python train.py --n_layer=13 --d_model=224 --n_experts=128 --moe_layers=[2, 3, 4, 5, 6, 7, 8, 9, 10, 11, 12] --router_score="softmax" --normalize_top_k=true --balance_loss=0.00366 --lr_router=0.000613 --norm_eps=1e-07 --lr=0.00583 --grad_clip=1.0 --batch_tokens=65536 --train_tokens=289500000 --steps=4418
Below are experts of layer 4 (counted from 0) of a mixture-of-experts language model. Rows are named router (the router's row for the expert), gate (a neuron's input weights, with its number), up (a neuron's input weights, with its number), down (a neuron's output weights, with its number) and show model dimensions 0-223. Each number is 500 + 50 x the weight over its row's rms, rounded and kept within 0 to 999. Numbers have three digits each.
After each expert's rows: "comes before" lists some tokens at least twice as common just after its tokens as in all text; "comes after" lists some tokens at least twice as common just before its tokens as in all text. This comes from a sample of Wikipedia text that the model never trained on. Tokens count by the router's weight.

# expert 57
router:562457501524555479390512447487455492547559577553600460522487465458582535558490466507543473508534603479491506545507484526504419465509495471444546432513485525532534438459544369565482553548552438440436511576618458491486450398514530482444491547550527460452456428438569566558531559473419558473500491493444458486400538444570512486578552570448562536525466501500422570524440539465494499562424529457559515565486571480496455457531508458485493536438447537551493558501546508543418607534492612573493552571537543418539562520465474598508426464497496564510538531452566548464522438496452427493543385422522498462463550507406509568422435441558402539463523485456461554532419533466480505528518
gate1:514487474477545513508519567630487422479469543506410451398522412500593462475444532418521535528430520482504494513520594441553494566524491428534499552525571532551418507500472488452534526431479553480471589420493512493619459580546556531395497488485512530406491469478452531474444526532431469516567546547478443458471513471458510485502453520544577473480492464460517550449528484456430464431480538460495633481513470537542480531425639507535542556544486573541484509426536605546458531478558555506551500454445513452612499540474531535477503496491517513495425530477477504565514478557357504488459459533537629600503452553510501496595494591590422535513522562457507501511504547599645484526522
up1:410492472552454447451443551487505550494550394540525532488526458414423504564542544581487557525553540662493529498466489562497491387457514517538479460457503449463578478423526490460614534487525573513529485531556562493445596495446466571487500452578539456496522521520480470425415467507483478476477574489542413473523528551604485554479516500509514508481493486383601519420533440572437589603486454461597471515447447474409487556580463523491500450482654510498571503515542439452517444512440569428510480544507487534493436457521461517442487498435637476400350443485498517536413513445522498538536590521497500513497462493478526473498510434532472501565510456557481516517439516553517488537471
down1:447363511488474552471476553474459514507403549558500402427507470454376502504445433471439597500456466507433544489428553454501480596454535504535545509442525526501483472451486463448458467417545462489478452445486494475483552393488530396518536487427447324433464432406493611503536544563570481443491501572569532452477542562579483515553463508494540518515574532438400487461455538483503489571536468474502504497449550519415479498456541552430458436473407542513525408494461504458496533489458471579539549455499502490495457452514515484487433565426457435551477464586578557488531543569468475509532521377561434499445522618565465536538465467576465524476448482448434512506458521473483507464581
gate2:467518458502486468560526558530531545540551459483589471553507500514547471416503512493584535544424503536452414521420538528618474553563569605491448483527525461519440420470489413444492532495528519540436510444590475493458478562481482576564430426471594521558463499489495490555469519463491551534524511480463484456559459440468463492335502471501506533484525395481466508430436466511529505495513464550585505485408474455501515532422485515579532555535480513516449542457496558590626510575426507553558594485553433502418465461515573530447414528519512480460511542585474447457552533515371490549507477604606527366522440393441538538499481508498402541556538538550486423516439484471488510485524
up2:582491525535593442482529546548571452556506490492410500476526489477467572520485524564461434497523514559567550496567556509329418517508436520554509465468489466514441504520504520542489522483499478403512455375481463469515508462490516515553586520505441522469561475471566487459530469473470516439527563590570557497523606520463559448659495552614461493432455550450515466457531576468434470436481510430491555525574416613502531474525477541546440437455528508450513495533560523451528461423531537495414379562547573518543544496461510519559558535515480520602454508580511483518447446548536498466531447479445407640486488503546489457527494562532533436429505495467576539403523602482543507460512
down2:610463485464458500477541481473524600505395569542580432467592479502567543595451535408517491444576507508492447420546394526474504474446465469492483435432514508514548543639484495531542517525496563462467497561482468451532484487597556577516523588456409519446552510412550554459528569553523510509534543482579478474468461507523465531507580458421626538507571533447496576467535456543499552536475540459471516420491554520455381507421486469558553566459470514552493483572492462446410524505634508442549429505518420471512503545543506442504539494576518492490538559495460525439520514515540485476539491406366468485572417445552482521453476469476453500491361529494550523564439519422517521501483
gate3:367522556463517481497530570513446395545610476474514530520561473476479491531406523461463487521496521491438422477472525502512496513458476439501520416540444482480462467465479385462520540556463495569556479542454491503509501458375351496366532566571579568460468535571528601470477422496474562542464535502449460453466490540508601461562526461589514449495513515461526529544490491464508469515567483542463459496485505446410447516444504573510462481442551443413495574549516443521476506473502554535490556509442608526414554437498516600582511595491513504446475586447525537441435482433559457410511557511435512476486474489489481506624429478611358504477467538456483475503492555499491512585510
up3:574467464457488576522470402497530607395467479528480509547421590477440493449536531566500466429488544530515527551506452527499464534523590532464478603425526533530526520522480599500463510437529435456536562408538433524524443549610646552582517438465520444519516515469454385539555494462494405480531450561484441566549517442486434518498487548453518518526513578547457467435484496500502436443530464469492440519452536509571531468543458534501570576587428464492553440464465521508504569548520460507541472484543481556566437467545458383429490435545459477528553397565536461519557509543421496573464467485576493513555470505490472441372548471411594472502516419616457516434480462491540507469525
down3:411515460561458430458545489480502483509466491497506532587477553447386525464520599503492562458430526435555456527416550424513567481484449546550512527429556478512608532567389452510464485483415497481375507485479490547480415546570491489490574522587486519465404538486517526530485482459527454489456534547514388440611468485419511398379515474483527564628517473463491492474418435436437472496481495536486561529552606420492468549443525481486569529514585393543577529526460504546480453582534521472495497491501457443530570501524463541494468510491490474502537501475529557468524493487436564538504544488632566513493481418538559437508527459494478503539576569480605530594467407520506519486601
comes before: "-", "|", "\n", "The", "===", "=="
comes after: "\n", " |", ".", "==", "===", " =="

# expert 16
router:574541491549556530534536507494492533508513511574460501449525603457475564477532444567529511397462472498456481539525411510484548438427492439440510580426460516549487566521510543489482452569490398560562507591578505468458487526533508530527589495605560448549547441496592392509449512627504533589448521495612435536551481529419472516436517563467443486501500558518627403483533554478573487517431526384524560430468440402529499478478564503513488467507601511468509436513495516562576447465521493517488542535508381491534468517484449467488449448463500447458494513476500420551552606494572427554570458463536487577451498488419515495501477478494451464543468502428413536428530577442449577530502
gate0:531558479454595435535486482557487495429500475490481568490471525456514596514525525544492525481604468459594464454476523488634537499446483454460445513611463488521410546532424422495486495524472573485499488590549576530479491449441517532470435443499463514525576449463425528545493502568489543585537591562535490478556436539526529427390539504473503592472557501528606443420451538439485488469523445477513551474571461508634458446533576612483465500536574574470488558503448440519590575484540483569526609483511481472512575484510521619501485522530552542579482530487502465534476489504563498465468394450503521584508544486533496522565564418515509523542479464538446586490452596499395530602494
up0:463493414448581479532517419558502524498508510446418522481509509403500596583446521540471550531585506452451456522520499484594487550406471415500492517571453506527401670560568487521487536577402534443484559558522469605581506505441562491504506422506497539561541414457452487541482547587551526569500583483499472475522500476465516492402495556496540538527487519568634441489516542442540525522432507539470507456529433453589468477480547578506477523545530554558531470532483439433533513524500461604531604598468513536510496510566526534446513461472488464536472503499437461471574453467509529478470431470468464637474519404484541545485539379511472479502458509514508536508504546507385515633478
down0:476510474574414440583532476499474488475398526501469444554527462588542360525496543474529566469484583541476475534577531513543495557534496474537555448530458467537523415575489532466469455722497562624472517469500479526513494475488510584505570494501415459508565479525476492602459417433549434519443451508520452503528498495545539532601537551503548499497500512489488541404510486584443512610535492527553564427419574502450510529535538510533414446466574583521516521535419587467558495562566518498465455465541527476518482521489494461441482525485522496494437512608519543527596489505487480479506511459457628458503570548546499429448487522594530443434482420528461502454432396485560566490490
gate1:434448526553511466503497515555535541470440488560547488481456615482563452583607539622473492513478485453427512475514535465406508483515421504569464498384544446526484444531527526483462522477494627485450486556455479490444550482536511449497467497517517546556506476529524453612481444443495467560475460538540474504407452465479507371376490597472445477530545481447545497490415522489505439629506517485434461440435585432534438468515490462433458479480557543465479453491586529527428566425510505521485519578397512477475529447539458541429531550534474449537555506448585593446469524421586451438534424478482493488556533435545454503485611464421535569478481486426562512516492543462373545517496
up1:482570542496502527534489585436418447497490456466525527489494465584505514509448472470513517511562473501538504518492452426477560454455598486493556541644475418499464575481450480507449486602480491468576564429602491468527495492452537493525494532542438468498601475484372456470541512524581511543526589530465493505587475542542449494607492458528484408492500431501487507440490628491494516440454564445488540526541404506412494469452534444468393432519446483544443498610425428498616427519464534510529403402520511550526585488521500477562469579528548552525526526520425519492492450513555614546502482495494568667498441532438502454495508502530490383547522482542526574470491501512505495526421
down1:399424427482495520517537495543498540402481549514466470505422387482560423437556515499470527573593497475479483514446535505513591549490589549468466492493551484516497464397462454527427567453560529528583610541448531478499434421394514580499565440530597570518495469456456487505374430529458541503486472510532513452556564487506463500537456568466490472520488540436506522513505504515509481534476455461488499521578451713462490456535451542507435498575543604458518569530531519523570463433474528568522500448415519485541483529497502597401495471437508489485558468492535493420533465456482541496550510460545571561480474457535453442399502497447403429521518478505450469502600523482448625453514
gate2:532475508550468593490659474613456507470543590474466430528469579543502591480473512541403483415543406455397474481479492573486547467570524457521443517503498414538529511489462511557546453564534442436508491495444615436553492474480491486459420462495579577495571544488535437498538496503431540567439476559531444510535528399543407532456524563491437487456451443471525425516462512625530507481456506448504449420488519416524537448420480470437446516577557483432444509471519508509512656508426451454410486435512482507487444500556478435534436522577501497408542478502486456427553570509482470409474482442514400524528474480435451551573516498486468464508522461477512468510435530485478515596558
up2:551547489492477482501406408527535453413571495454537501559542468459525474583489591415531486516491555568559559451502467464500405448457539562412463468482452506431511474421527588572583531537544543437493545463436502493539532482504468541473545494519582486500448527585428517540462458445553443537443478425504472553449463487483422510589467539565607500452459495503549494495416463483449572555513523516507487592582460539411491631538551558585452570536457547478442495490496426602490476469540533386529575497546536518503475518440526468483515533491551509471388411508505446497453520467610582467464545479515555427493634502492498541429507485460512517522529602525493531442468510587463386542476
down2:521499583572541519523525420442529531424493566498598526508439425540519597446574516502486456574522502448505524537411605498442536468531530432482569531541459582493443377492475470562448456501443496457506527523454590449427597530433527499554441432492524476519580526456510513538448629563470585485557487436555506533500576563450510583510532509508575530505493501471575466436546520552532487465506427532492476544505515516438518568496489527523431459556492469474479551476453519519508497436487427527602464462455532465531413477537458604509527521487419486500606409564452527514619442497425416551512526475463474455485512477495393471493387601559452480589498484500605502499558448541488437421482
comes before: ".", " of", " the", ",", " in", " with"
comes after: " the", " at", " on", " in", "th", " first"

# expert 88
router:561535557521455522510436447549487565587493535458488469503533514431629539619550441530440463507518488513458442527560440527478483494557504465505555489502538449507418519477521427528513595487496548466500507512472450534462527525474598528423510504542554547524473500487537423499481475529534397454509435415474529448480389549581500487547493434471572576493580476515481438522532519549435481600498520573550540407443443489465556542544468591394560507533505511542538602462575415432530453523559506502496474527424609517573483492529560500545483515532468467569511577444485484492526608535491465576440609509389465452525398435522434515478461529492523457523506510569402571542532454513577635514457
gate0:497494536512442455480491485528557402518519385537522555439518536474489500558501468466467513496452518459553499461553511517553450487452520429404425508516491509442509514485512391376531486572567415513454532529523491526496491525520542443505433550574555462519484492512419509433470488492456568586582558558517468451455493445541571523418508563486469413438472486470422454435554432558504560611502542540448545461472520483567460456461591558448542481577473447433551443532511606436551561534466583432523545461499501508537424530512494478484541489480425387569439506559496535521543547519519530562547581476511413530490572534346531571536446526511480513528468517656487509559430532414560403520510
up0:479505441497499415445553530458448516591569541501421459507564457547439464444464571500579440464579469557516528444522449518496528502525510549559588590521396442504530492532490513597570506489503489503537530550537453538534572481445473458518503578476549546487591529415477466571503533539524406480434458454498495541490518427397540521634516586534408544617387553543530500524526511444377468360527520427538529432519557442460542521521516534565532474415551472486502548585518509502441448486431463552423533449552541465522511504588454515565510504517568530467482424470531473432456488465568481444465464517569537571476526551574512496538578490568445506516442445469584507445577482533487579466495
down0:592549514443512472522514477480473453463550431440497624490457441455445444466535478549501472501566558434513463570508532518496436508460557578494478432545530564486493483562517506579498490556525525398450518475444549460486485542534556471549452503467591522579459554485459495494466475526490476505472522542470444501418583502389532462556481502474458499483486515609478521525438580583382443446519399465529461520493481517444426450442401524441489459488495406592512424534530586587514538508525606504562411659485530557541412435475481534520529506517585517410463552529491405575440497589447503480487519466482519475567523569480399433491423523432518551514452457482557423459510512561525422543463
gate1:399558585499471489495463565474572497589480458439607539471539537520482488531540511506467471516384543370521473499455536432489456515526520579472467515587517459452515493559571434536497508437472445442473545478516436460453491509447514511538494514470574532521441543496487412508483434482537561549495452540448617563596558427465480471435441449529447492528396416424569579411484366532488459460484453518533531478535519514535606499396496434450572437515462531504528475468562492497489536444517441478521447514450504513468512462638510540408394484507533508525478491548478384472506508480487504562485591508512545501512478540520520710517544505526447545443470460482523433544493551544548491468540
up1:489493513466527494460510471585473465536470570536482494530514463435486492472439493551521513537554449500565542540550506542486569487550612521517579394486507449628534542462439461499530513477451558488507524521522444446428462499491496524454569471472484462539442504560548499484459509582469409470542614518371412457444540480484482514523508449422533541458567504498397483491516549506437504542558499573481469550475407475484490588589397615523481574404426532507513462618528525461562428472473518533507545506545477485545547427400418512527624489470448569450536385515517537527429589560545528442456531552457561491528540514503531418497480399571525480402469520467424578569469526560470527531461
down1:502504510443488450504549519465512504351452540448420529593567476489528573339481470573495575504558441571443462480458490406535465472530496517510507462423414580509380589410487550455474495514479479482507507466517514518588510520469457554544509534527477438408528517521480567507507497424545529472533504541463449456545521488545494498475476521488484469490489490448469516545439438537455486570548553477421542460477467581480508510453510550457514565420524567536419455427419423558453394619434587611543461535537503504465496429434465510451514495537461511492506581555478466439562478563459521539583407559416458474483516628587483439494604417429514463559536438515516490479478481462532487492447
gate2:568593508457481480468510529413599478490530534374490591514524480446453507450515581605420507456562548468508518585515448518467422512453446518459551563512544512429496537428593471539543457573542553523576480494523594387549504531567514508531549469411490510568572449471452530454538448527462540393515480463536486445483535487477571451494519539547496447522509364522559473459428443474536469518413456568528514509484556558535505561449527460509496492575585486569540512483503518526484571527512573408508504465465521503495530390526486435504515489452439436558517382503468527513491492464526405526472523398406565522530550474490482533496515497547608624499435575583570404519535465550457540467487
up2:539533571464474522418479506466607500455546487466440506490514464431469478440500548556497447455511533474506473520502542444485439427430453481381510498484542539395502455459533371564502501530458538474575466506562556414555468518596554489547510461495508461560535504508480543528571427483435471450474434400566427467482527546533489487491505586555449456485501504549528471476431492500588436601455528524451551444489609653505425514510475499524536546527527541508475505474499473549520531502431494438507606420506532579516495426577460421523556464449501466641502440459535552465499516500544371464462519389470556531493581445516538529575461537492638570552504510590554443535475468532438495531471
down2:511479467589439418482449424534497554513513482412525457473523522507442583521460420478430482468500531470476511500494491433575544477513511614392486518488513486557521577412493512447535462510428480467473496487516557462523542479476542440436557509619510489472457574461469482455476457422544535556424491452494427542594480476507486537433548569514542521502558423447501506593553528469430472584366611512477501474550451490490507475551511402505441441493439489576539462569495508503529442542541512568401584588483456411501502595498450531557548505467522619450425438493507506479499432456468596492555549531498506576622469428514423571482430569483564505529458442459443434489499404538464522565488
comes before: " |", "|", " ", ";", " –", " 0"
comes after: " |", " in", " ", "|", " 197", "6"

# expert 110
router:431410525464434595501405480519449478531519544510563496505455518467568503577475443523430455476628429434429537521461457538577504518434508495479564517600538444437483526536520520559535500459521544478461510582448525486470571548424439447457431482545538554439484529415470507444526525610508526548606474475567541520496544512454506511549431437575504531473481486490539609512560520474560411511541475560446500500525527436464572530587465538558564528541435404554466448461587532416443465424468488472469528558444575502469607589493484454550446585486469485434525578428494467546494589435582476572475552566461464451574464522529448504476541423510529436486407450521513444433535498508474550545450
gate0:429504450485545452524488601491500386522572570559486566608509512567455603534482447456527533468512492438444462528541507560504494594494531467495559543575540576520509473594473544515450511536433497551461539526572492501538415477528517444496442488483538551377475588457560445511463508456575539571494506475501519556479537484477505488535474429548444504592513473460481568554508435435483518489524584522583446503434483583453512509485519402505535471561487487429559548535536566383483508367441510434539429462444494523502558501493547421445469575507556531535411524504576444441543504507477477557537501484547509441503574526451544534536604478484459518345426504445407450597471440570511479504577
up0:528524529551528529569443534486507519510493512481563435515598454561493616446448546433481510498518462420548515559535485519454611540410493480537450527542466506582560603519540542450534539593458542537532466424545575504515494516448531478489439500464427548524554569489550538536468483623566544491437459528592530576496487489483420515555521421538441549547477516432526542427535496473473428531454494528510460452418523565499518490368456411603481543508456601432521404523404546433521547467497416526543457544439556456480533559540546461419471481437509587493531520444583527407385447430511505564505514504529486466601491455530472495462518487489507447500451574472495478583506620567495488467536
down0:511410439473516479480460470427475544448547546478598491536461510386520503501576473518475437419450486496528464420511457490515581527394410499536549598537490436506525515497549592460534499491526624478630524580421475532480533503512501522459438383526456574455435430489445525486468608637484482570451450497556444565583490460466477570462445536499546519509489534515532557543538481520597526451496562438572487383582514438568509414466381516460542527542568460411500550520478532397480508503569511460559543444524515442552470525454494474414427532484532454514485504354513555521505510493488548486441481515506513533490543476520498486496525604499507563485433527462435488429533559479508524462482
gate1:416522546545474446545450524524485378457446466474528504463450443461596481437543514489463444460522475423537573499558505519532468495471496505479393514510459532509526468521456392508478438392438504485547566480512467444499526514475496536557625454530464491490402446535510561489412529529532598623554498454541504486455547486434391546542475452443535480468415511528541555494545446571459450605470445534411544547587546483554444512480552483531572486481524530534497513558372437517540506467520505478491550602461379534488530519502464537463508452456440430488535542503578612508385517450596526561491494412501521475589590500561503534631496481469462575526465447472486515499531552515583489504504
up1:521490518474480538499591532459505553566529541399456461535528433498531519548500413543474534502432522564511440562462396483496515527569565552606560461496479442465559545455521559496455522535488492519421489577473452456454467399501514512303499571519401520505471499489540474530523479464506419515479496448542544475522482543630509436411531483535486522413445496440473454512565505526493592439481552582578479478486504510405445521489422513454492452537597460519493479536577506579551491597514531561438512400415543493552517486423447490550451490472556572455445477523433546562639469550511543488529552471502416621464426461494454529488551527504489513489485547515509535577555491584427555472480
down1:569423513573628502451531505514435516484443489542526482488556401468464542603501494459465436451464493475527448548517469537448438563463495491569537458447434429593550517455488501519411537559576552508444464498461454476405590523382589515423615511521413419515468394460512548592517444552413457568375528565516453443524456442490533556457554447505508533511470437447572469593502543536479533520496477552437474548454521574493550462580514506462494484418528433434485461527498445558524541578554495461464427456482481515496465563478536416441518474566480497547502480568458595501530446587481428471477493496466512501557532418411588543498522454478559472494514499476505514488429606523434484490479
gate2:477476450577538485551469518445501553484490448438486552530530556561503509468516544504522546558519450550495451482498537556519523656516454449481594558573526531483539461423580489509440467494456524461512541471531545461521531435476590472512393445521511501586488475452579515459530464517516472551470571557466607558582518545495565525495419509413502579513477542427511520443470553498491630477447458536527498574545481504597420493493407464414536525369412437514589459542460501441494528457463506643548506498486532560494521495392575420449424496422430501517516516544579566512508441490528515474468533470638496608425415485603491483520482499451472527485439514499566483546550549496530532523508
up2:468521459466492437563476469394502541602466417524529509598541498455497478485596520488492488450520619500507517512446511452441405439496537535400576560459424468559467547532548485329513540529520584606492410484573518526520535512602513517478496514480458500532526410487486437446525588495514431658525486535484589564429527477484492455510456522479600420562525553483537518499528530450497523458486473598444520546458533496414477485460516478560518412432502542464547465535467461449421505540568512445505517560459455485520554528435501525458539414509599403541473502477462557586572558450406567534520430499496486484524484480494472493391475549476519470509435464501550484445460543465579487444556
down2:488455490438453520489553475495466473570550512425524521477486495485544557546550486490535388525536442533530532551445521470534473414532500455476541487425468513467500511456495446498536567505451442533531435626542516468523583504422426411509468568498613559524451596519468448574549472523533535572576472528480515475529515434534463510604518452482528547447553546605420487516572538523481509481431482459497586531465481458535472479582480561568536615442500513512488480516518499514533553487452471480535479545488529544488584484468499577475508454496433396554457611408648409504626548397452498648590429481497519451501470581458462497449442469480511477548452573490429485537508489536496480606455
comes before: " |", "6", "8", "7", "9", "5"
comes after: " |", "|", " 6", " 7", " 0", " 8"

# expert 3
router:505451440555504470424490424484516536435563526496517480422516540461534595511463407426514443541559490398387508585562504516494422483401594478434523468482522574494537444443468392470473508520539446481499571562538483477497554409525540549463445519576523505460439477419540543542495481510477400386534478575479502470430547563523360501590437438448529543543443507490436585431475557527563483533541558454554506579464547437388506434557503496440467561434473492556549575476485459456447503524545592565456558493503546545485534470426442531457498539471437501399500476490534536420496455560523478501470518512588535519513471531465479562425549453437473503414435486464472558503450487433481513576508
gate0:491550469592451467560628536521432491563507543464496448463448505536416526549631486456511448491495512469462497519540501535633522520422472401529465530524477516483563463507484456447485438436464495513594456541460547409565481525465477452488431515494464560517525479401505551489511545440506422500439527506469493641476466525503435519496575515465521474448431535542611514531542423499524508540408439484402525515556433485510498460464544459448459561488564432585497530484468530469426474420546631533567578555521530522498563565513524398599523512419451464385542509460522479509509453494506467504555518538588556511493572456491547660423535582521507458532481471559485459518530565517559496509458
up0:524516580562499454564501514457523439571508516508543454531478470469461554478583509432469500476587501552447559604531466531562497456389496488613459549468489501512428492543510515537544532520482467521575511501486492511488507570496432495447490547511522495509592453462506530465542465501529429513432530537447498491490434557576465546501568511480551514433440593486532512500574425549526439511543527360459591543507453505542526555371625365499366518509571486622408472464397519599486459462576536504573513588506602489481524609509546446619437461499521554424500497435466498524527431536521452412530468557519515522494528463478544573479509512417497537536477474478476449455460515519455522561462
down0:516571488648609416529470507382474480485538516555438443385441560402489464548447485491494451528520489545584471423486593516519410567514474491475517468453523503554533500418513473557491548561493505506454448392484474497429439502458532496496466441576629426510402594481535491523491502562544491551521476508550591550472432524557521577404572565488453596479505507543455466440486443535509575506534500467435376446593553439448509519452536496479392497520457529488433561454460537499384487508551508532454513502496530473557518529474433440457487496484477489493536443476445492503460461580518453497482480452503518431412566524477476514448579573524421434482577475550550501461487510486482412423530
gate1:533417495438535348512477540542393508509525466492442546535487502537518522540514483545443408503557352495551482481515564435580606478483560519551542450548518425403494484490441570466613444477546522447462489386556525498517591471527491581517555519615452566523464513516413502562509499530458543501465525574575500489477487504426528480504463557550473572493396494519515464585446450538585540465510461458480563506444499477506462552459613576561396521524548436514487494557516547501504519445511517468504448506472539486425519520579511533483519431464528453491551513520465470431444584523496604492515518488485611496537538344521529500588550478501449463469569545492546488571474548534585500432539
up1:470571508402402570474576467586451439561577447451439478511531450546460596538526491484489520403601524509478501529529455499504528572453424443479502460521505537501400561500508485503559501510535551483465563529406522448521479594510484425400513518493537504561509509461477625450549401512519495498472612468477422419545478529449479518573508437527475403517428554577431484459517427517372510509478560499522588448544530473502524552497539505414470558525584492610522415485511414562563449474523490468488550493508435436591452508477528534560507443495457528530469501448434455419473528550466460533440573509442512543506495515530536556434583590557517426556527484568440470450566500517491532568579
down1:521434524490474491419607524506537488443560542502551565527523473535471421473424460502533518493500452542530576609485453497453480479577532553497469451488474438454554496442416459487439515464512398543423557514439464416477566538508438491447392458531474371406427466457467566519459465484436527500538621521447453501386592489483590505409576508525490574520493429534459487621515507514560479493524442539528523551447504473491484486569545412590537466471438550577507471529503498461548437444551496540456562445499541503551582522483469610501477395498483522466483541581529471506409482513486497505572487540533498548385460392457492464469573464503526454480528451489549571475465482518493555626444
gate2:444521556495510425550501451514449479523450546490497466505575470489480503419488453480498431452498547422568525476430528516600429519681551541564514449598540501552497452585442437511555474550445439545473505500549468485463518416377506523574427490480471492570495547486538450476593424513528508465517474489488519485486464459521499519533521487568449514543494484500493523464468472431505544399508502514533501504591444626459526495452522537493497587454529506445516494628496490472534579461520557560383533531458500527558365416463491438515612450472412498510459448496451526521604575506469449467451512497448557518601587469439594567532502495526475470506415487461416527517462437539488543624467
up2:424569509537551403528477530541543580568483581432418512451450444395548479433502440454544491408459523516547496527503558519480455479532516576485450493417488489474512476473479496442570534432472549417501384391496432492457447444415499485499535454474418514560466484484486473513502385530459545435429502496476480487396540573546471561532545472569448525554594495441467478440503428447458585454574470460437508460630491461448463545485524471479480530451509556458615521440428559520534574495580480536527469542496484449471378442563490480493510466504505441528540457512492497464467589496352496468517533513549451446452498480501503566459582554440422439568502554440459514520452610540516488521545
down2:623506554429514554448472462470455458580494579532468530509570472529507527499578557613531553456566530458505456450460523563518536449586480510526627479545477509527514495487477491557544487539498530528497503496468482457567477443586478525491433552484426496534431533448470457494507487538507416508518361479472494476490448492521514587483440504429485502494529517479477598453480514612447533508561532508466509463563509459553431496488453463489453527489500546525436552442516515542415452530540486574502405551557489430605488419548495506581531487563478549530443477326467486417472526543542451535500453415582403481574470579516548495509465443481612509492439465466515420431482435524354598566452
comes before: "|", "-", "\n", "==", "===", "The"
comes after: "\n", " |", ".", "s.", ")", ")."

# expert 10
router:438435568458479418455538512598498468446400561393440448465428568444468396577476516557538551437502581484444483479397405459433502552476514583481511454531527567552450452537498605546474497507541431502543517583577415473547566443469480502449395495486464445527459472491559432460511460483505472447545484486415529465451480441465535585536455425451442513491498485571480491534513509512552417522600536542491540532525505429472394485603398561420539514530538461531567444474530481459448444483520422493542418553568528521497439533462467570439542514614411516452479512492474493572538530530540472503460561455581517506443424544467508554576500511469572489419453496495439464506505475488435559480483
gate0:489527504484507524559585564505488525474509412550480589553437463484439491484480553464534522489529516380553465469413464434481516473493550410410477508560579506539478515511531551480542476514507475562501581524449471536514455467455570538466558440452527432605458443581556448551397451440398536465537516545385576545489561511496555591488523522467449413530425504447513386519396521478536476436560497519530533517457516446504467623395491560565490483495527465540567558555610535392559479499503544547575516467501490524530434494497501464539533436656421505461487473581531479499471463481470523545444480484509554519523604526465443453525479443499474489495390512449492550519461490500442423468604
up0:488536522465430555492491518543512461445492478513477576578418478444399485472405574547578521473513480424547460486404479463480488534440514431440456485523544461485432559492517523568488444505474488584551629451482435502447479466492636497508528502474478483580457469561566414551489439517384571486541460480422554478435530540518474550512425449518484392479369537469486408577460496456556499452516475575527580523551604501544480586419475550552490525502490471488527542537622477395536496531467454540480515507462527563555470499454511439532514481619455482538436538481584533503497490524477457486394502432519516483543564577530449401533542440446443438517458552489451558504494554499405484555540
down0:427510591509431507479503456429535494512467439446549538534562492476506486475561503468470421500583488530443450584505440492615478449527553569447453503496483522515577567487588505526502462465480486505478514508524499492573471539495587389639551461563593512448507536577434516532581492496519482491584506571429470460455469494479494380515417564474468488407462600514598531556490542612520502589481591479511468510478445491447454531476540463563428536415516440506565463489558513481466483486545431550451593500389511509518532624483513578504490556467523542377541628487427454470425524584456528535536485510421460486454495524548535447511480457511464511561446497556504482574432418529509522518502
gate1:387414488479537527462542478476465521468597558496416473538536453448523520495520494463555432476425587509477527505574449464440535528598557443458467543484551502474535414484524564503445557479490445528442567474517479542482475489417444412528447519520484549504546456572535545524518516469526508469538516481565455475507556462520464414462436602541386482504547550552406442543493573465456482569457496494556362550514516569478456411501486381497535513573407516523464497543494419566423479452469472452450521461513567568430442511533375488528439593471515472521534456515498457421567433396497518511544456518511571470481363637592460468484493535509518610451477509500508492486483458537509450466552
up1:567482466603399497548419459486499492526479499519566566361491511545526499560558513543442551535579480544454466508463567501493514451430522492561537429472530538489510575475537472541596550646539567424505476500544535476487475409443496444491509509579516565486514523546517551465494529491546468474477612394487461491453472558537585622508456486469530526458513455485507545510613497563513485455498536461456528532420421437432445604574517483507386510476543499552479568478450561542534426529466599563582468466513573443564594522547594617494536459448550472422448565446526548543482532534470542488437516500477471498556566521470513558511469463467525438590515489478500553496515537490445513607563
down1:510437554487499457486483546423515572456484466585491456513568448477599572477506486506474568562540403478490518465389467459587442500587474413601525429523605466513506416483517538566500473538520557363462445418379469516532587491491565586519550438513573514485478517600513480463551460492506458542501546501489461470536421540516444468434465561576478536501502498418542508475515363443562549450509510502482501453520541560510590606559486479463437491475468562501443513491486482575553477444528482535470424469435483384496589530506464504511523498515392560463527493470514586428587494537491550428491522528461567499528539434511597506506522376461425577485477537495557459509524444545463507486474
gate2:544530552506526460447507536563432450479553539484493525441458459516402445476497487523449500553516507471514479470508410495472536581485510492454399489433589519482534556576454404611562479538513469549546468458510528579569436466448485410471508534584561483562529507531531486547413495427571591440468521528561442498480552478443451551498522351578470448626442454468535519536472555456484438519464534441362520611521506503519551503434446531491548573504466537474518485479444505501576450524554500492543445451480447646526512548599405447531547510485431538517517493509587515506560536588557549490528463521565541455506474537475552564378450513586485520553461472586511477536443574452481487458508
up2:473522479518492462446532484551480521513473549436437505460540450423487394530497358469434517497517487456479511543596417448475482576417516493450437512416558541531528573498524408547528490455508411591496412442588532460568574533454485448478499464622590433544487536517503505492454509463541572495537555505522462439469477531456500500585454451531383483513429450489496592561494546549523471534451498434333610524511482478492517531507480536464550553551524487513570491461431554461537452594535524520485508459448474596463516576574498508570546509517447508531528588567547533514530497531573504581559565579540459479469468548462477572375471538493516484484481460553549389570508553446521549488544
down2:566437430581524529532475464525472493548486489473468493366477474587654529515377451407539547477410536545523495625503489521571481460480524437469504532495532446509528494499514497484458533537566468499487490515500498592482563481530514525526499485558536481451572499517484541515359592457492547434553492575575510500551455557480514570548539580506522473543500577510455497441618607500467503492497548454485494564552492480571530490561496532551460374531495496384483509511554530418427484485483512573494528449536526534497487483473526406545596498488538425565443441513434461498509514557478514520430536467425551467418446546554515520398603551506451397525574453576547504497554525397561492465547
comes before: "\n", " |", " ", " 0", "|", " —"
comes after: " |", " ", " 0", " —", ";", ")"